From a checkpoint of a small mixture-of-experts model trained on Wikipedia: 96 experts in each of 9 layers, 17457 steps.
Below are experts of layer 6 (counted from 0) of a mixture-of-experts language model. Rows are named router (the router's row for the expert) and show model dimensions 480-639. Each number is 500 + 25 x the weight over its row's rms, rounded and kept within 0 to 999. Numbers have three digits each.
After each expert's rows: "comes after" lists some tokens at least twice as common just before its tokens as in all text. This comes from a sample of Wikipedia text that the model never trained on. Tokens count by the router's weight.

# expert 52
router:532501502558501502433482553469499451532521527507506472511522480493505503453545514501507475466510505503482461522486515458500491523498498465464517517453488494457490482506510487479523512522537482442497508497467511494483506499560480476517519482459495474450477517495512477488489494504516520497497506522543451501518542482535494476513512537471487498510482517481502506515484522544520468489550504542504489512484467467488483462500477494532502494491464494508485502500518505500508529472503478
comes after: "=", "\n\n", " (", " \"", "  ", " was"

# expert 31
router:467525525452504460478489503502499474461481496537483468458486471488499505496490459499498522495488525474484532501510523516487485505490544504511491508488537477500506466504500506480527519510473529483480513479528553506487471478475559419504455494502424528474517525517493488530474537488500485496443497508558472505525495493465502497475505520513485496573478509496515504511523488518498509504470530526503520475566496500521481509538456463487516500547514473488509521554497527469530477498486506
comes after: "\n", " of", " in", "\n\n", " at", " on"

# expert 76
router:510509503520489500480503437501509501510481454476486495526516479475477455494517538484513459498499481502508479513519495499515479494488488474529502496489497481501491513488498486490488523531508478486495503528518441496495525478520466458466517525502489502528491504476560516520516526454553544506500474505476499475428498472481530509495472495481509503522494512488500523541512502511504531507512504515479489536468483488517524520474508524472494540519521541435474526459484515492506512472511519
comes after: "=", "\n\n", ".", " =", " his", "'"

# expert 57
router:517520505488472472486515493523526477497521521494495534522470469449507511475482459469499524549493486479500538503548477494515479479550462515493473509478528444529454462510535498474496494494450511484515507460495497509504526470542539532481500517503441534490520490532498510516494488487519536494499507459534547477516478523472504510507490502505510522536499509481477516519458486497479490471486494528502522437503442466477513473521463524488499510479484527506511483526494515480510493512505491
comes after: " |", "|", ";", "–", " 0", "  "

# expert 74
router:476488475472506456487536504472482469511478524508482510465470456516503514476466458479518513478504511455465517502509475465511487532501519508489531498504521469531496469531469515522502524486506497484496494485508520530495471515493544443510481471509466521514470507515485516475484505480528482528448495507533465532506513534433453514492472517502467480504495488491496487509476477482516485479506502532480512491522532468498500520505478495538515506535467467523507508499533530473493451504514506
comes after: "\n", "|", ")", " for", " information", "\n "

# expert 81
router:493482524486489495510519490499482524484514483504483442522516508424496505473481490541478478473495484489495552439472538445515525521493559502483530483504475484499441493482534509494556497540490491508521547483487510538475465459492497514507518499532509526493561528474505508487517506548495496530471543501472451516475486574503501479464491548513515512535539513470521515469472474483532533497489562510543493522534493558514458523438515513490518498531489484513467490545506505499528488533494498
comes after: " |", " (", ":", " of", ";", " \""

# expert 36
router:499523479531492508455469499493465487504509533528497489517516489467514534506499539515503515492510502520478452503471495523461510520502535553464458577522550450503485502493490514508491483481482523501502505516515493528459510440471506500436514501505571564535506488513534526485478510496518500489503508500513499521530489521490523503455541489513489508530510545465503507480488457511508519527482485514495508438531475512499490457471493490506531531458461522486511501512531548481485498524523488
comes after: "-", "\n", "|", "\n ", " non", " 3"

# expert 42
router:497470551500481512490505452514517489504463474539481537527550494492475490526532507467481492556518500491457449540508486475515466510543496453517517477488565462505476466450522480481474524528478533486511475533493445541543498495530494472461511552531434546496512505523507523513464528499519510520473461512497517508520424460500518502485540462528484522488472538493501504523471502517517480540491479522511508457519506444549552471467493534524491524521506505512497511472494510507538494491518483
comes after: "=", ".", "\n\n", " =", "'", " O"

# expert 84
router:492495559495464493531484495500529544523489484518467444527495477489441495493486481539512486501529504514503507481500510478529545510481535525486497462487495500524505445489488536455539496551510472495521513508481518476515521574538490511531506469497467532520525498498506484539488533582442486508437510519487476485497520510491494484511505491513502521547535470504496519461485490524526526517520502468505533549522501538530526496463526503514476510497513502519501493540507510474497501532484499
comes after: " |", ".", " (", ":", " 1", "–"

# expert 94
router:554545496485502492481491491475507525524496493472524539495451497509518535525527495483528493510518511478479482506532517480484503519497501497529483487515472498562515514530506493522498517504549458495489513472490474497470466483521494542510531483524502496512466501475546466489494511493490508524514547485456499499473469478483492512473468501490495505521523502493487489479505480523514472503484507492543508526467525505531454531465503475529492569475509497480524440544522519544474480516499506
comes after: "\n", " |", "|", " his", " Set", "Personal"

# expert 93
router:507495494523465516495466453515495495428475532520544464506528500473498518508477490450487515505467516490508515484456526528523542497451526497516523471480519458501484500481495531482524536492493508496498538535485497499518469478519505521468543549518496501488495523546488517488516523514478490468509456491470510463514471506495501462447521482492465532470513500522473512533458517486457497497496503520487494426496510473499543492464489493485527514527445495502523497518537483499520494502497518
comes after: " |", ":", "  ", ";", " 0", " 1"

# expert 14
router:500499525485445467514509493490538506498497479515540473466514532530503533470518525507479530485514480503497503547535491451455494486509488472505502521544470498533488509526503499520515529514477498470494502494544507460503506502524501540480482498550496543487486472494483471537516525522505524504534481542522480547512499540489507482469498475501481508558500475492485490554538490548491513480508487505497478497499536489488500490502505515520517449490533495456495487548507531471493516527465485
comes after: ",", ".", "\n\n", " that", " The", "°"

# expert 55
router:502447553534461487515526476532462491501502480522504517461550505512465502462479448516492473493496466479555457530541515546493473474542496531531515502522561503498484470524470544537522452489486547507512507501525460462506445492508519528471477466494460466473486468501506519481537468486488480561498453502526495473499487453504537441509571482530500509481491529522503496499479486498485479552436557490488527498498513475492509507505498495507516511497509489502512542503504558510462486487490496
comes after: " |", ".", ")", "|", "=", " to"

# expert 5
router:504502527523491515459478506526503436489499478501449496507479493505454489508520506529542488532457488477510499528506496519528534513475488478466515518530498487476505475470506462493516497491496458486506487488545480476539482463464513494492478502524508515518506471490542502508489501483514512519469478521487534502489555512531501541511502533497512491471505530451516519485484489528474518500508494541510488508525506465478547498536505483490507500540512512500527525496509449473476463516509513
comes after: "=", ".", "\n\n", " =", "\"", " In"

# expert 68
router:490513499484523525502543525482482499471492516443485538501512504510516527465499525497472499471498555538477461517461450472461515516502473449519523477493465470506488451508521487534475510517509501493530491494514526506503547503509503516511476481457505516519537511442508491537501496459442504510508520470509500512504495500490517468529463479521442478537499493530532514474519497476500531466513482546479494498472509468497502490543504521493465490506472515519516495462523506529516509498493485
comes after: "-", " was", "|", " he", " were", " is"

# expert 24
router:469496553521497475504462537512473497482525517573517491538491447431499497466488517489493519474510503533495517451472503508485501476536468515492486557467531489535513514499512488527477495517536560538486496524522547554507488499476498480511528482504481515489539506516509528503511498515466519506506514532516469496503497519522507509529511518503522502470510423572485493513540489491491528439487514504497476467488515488513520489481468470512478565504513485457506503463530465520489492529482501
comes after: " in", "'", " of", "\n\n", " In", " \""

# expert 4
router:488482471473487514523494511524521498478478563487483519468478503531488478482481508540485518491499466489459545500485494515517479493486528465543471502460446508521575492522503494521508465512477479449489451515499502528493489448507500495485462525504472520480500498462496486528500519498495528470501505508508492506470499532506500448499540521541487488516526487543462522524468481515501501490513466492504478470553501527518473498529478497488521494511550528498531504514525492465493506495462516
comes after: " the", " The", " of", "The", " in", " at"

# expert 86
router:468529489529492458519489476529489529468508512508516486471481518513546484489490496489514466495503532434474512486505512483516541521490468456465494519569539467516484476493474458501499538498503508528490529495490495527536504493494507482485534513531477514506481509503544503497512508515499489497493506502464477550517489530495529558489467475519547494505510484466517477493489507550427478492493486512452482502511536516505436506532499477537545516453459484547522463500469564478518518502487536
comes after: ",", "s", ")", "\"", "a", " well"

# expert 69
router:509484519531493514475497500553508486523517502523527518526494507497490494495518476501514510472497531476483502494461479488504498507571523492499515538484550504512471469477489501482535514513501503534502503512526511502491484482521500516532475478511445531535522497532483514477477524521488534440506505498527438495475486523462503456494509514505498523510495497505540486529493486516462508558485532466483502495483525492477489515434524479486522505461485490481560484517475551503532476513480490
comes after: "\n", " |", "-", "|", ")", "  "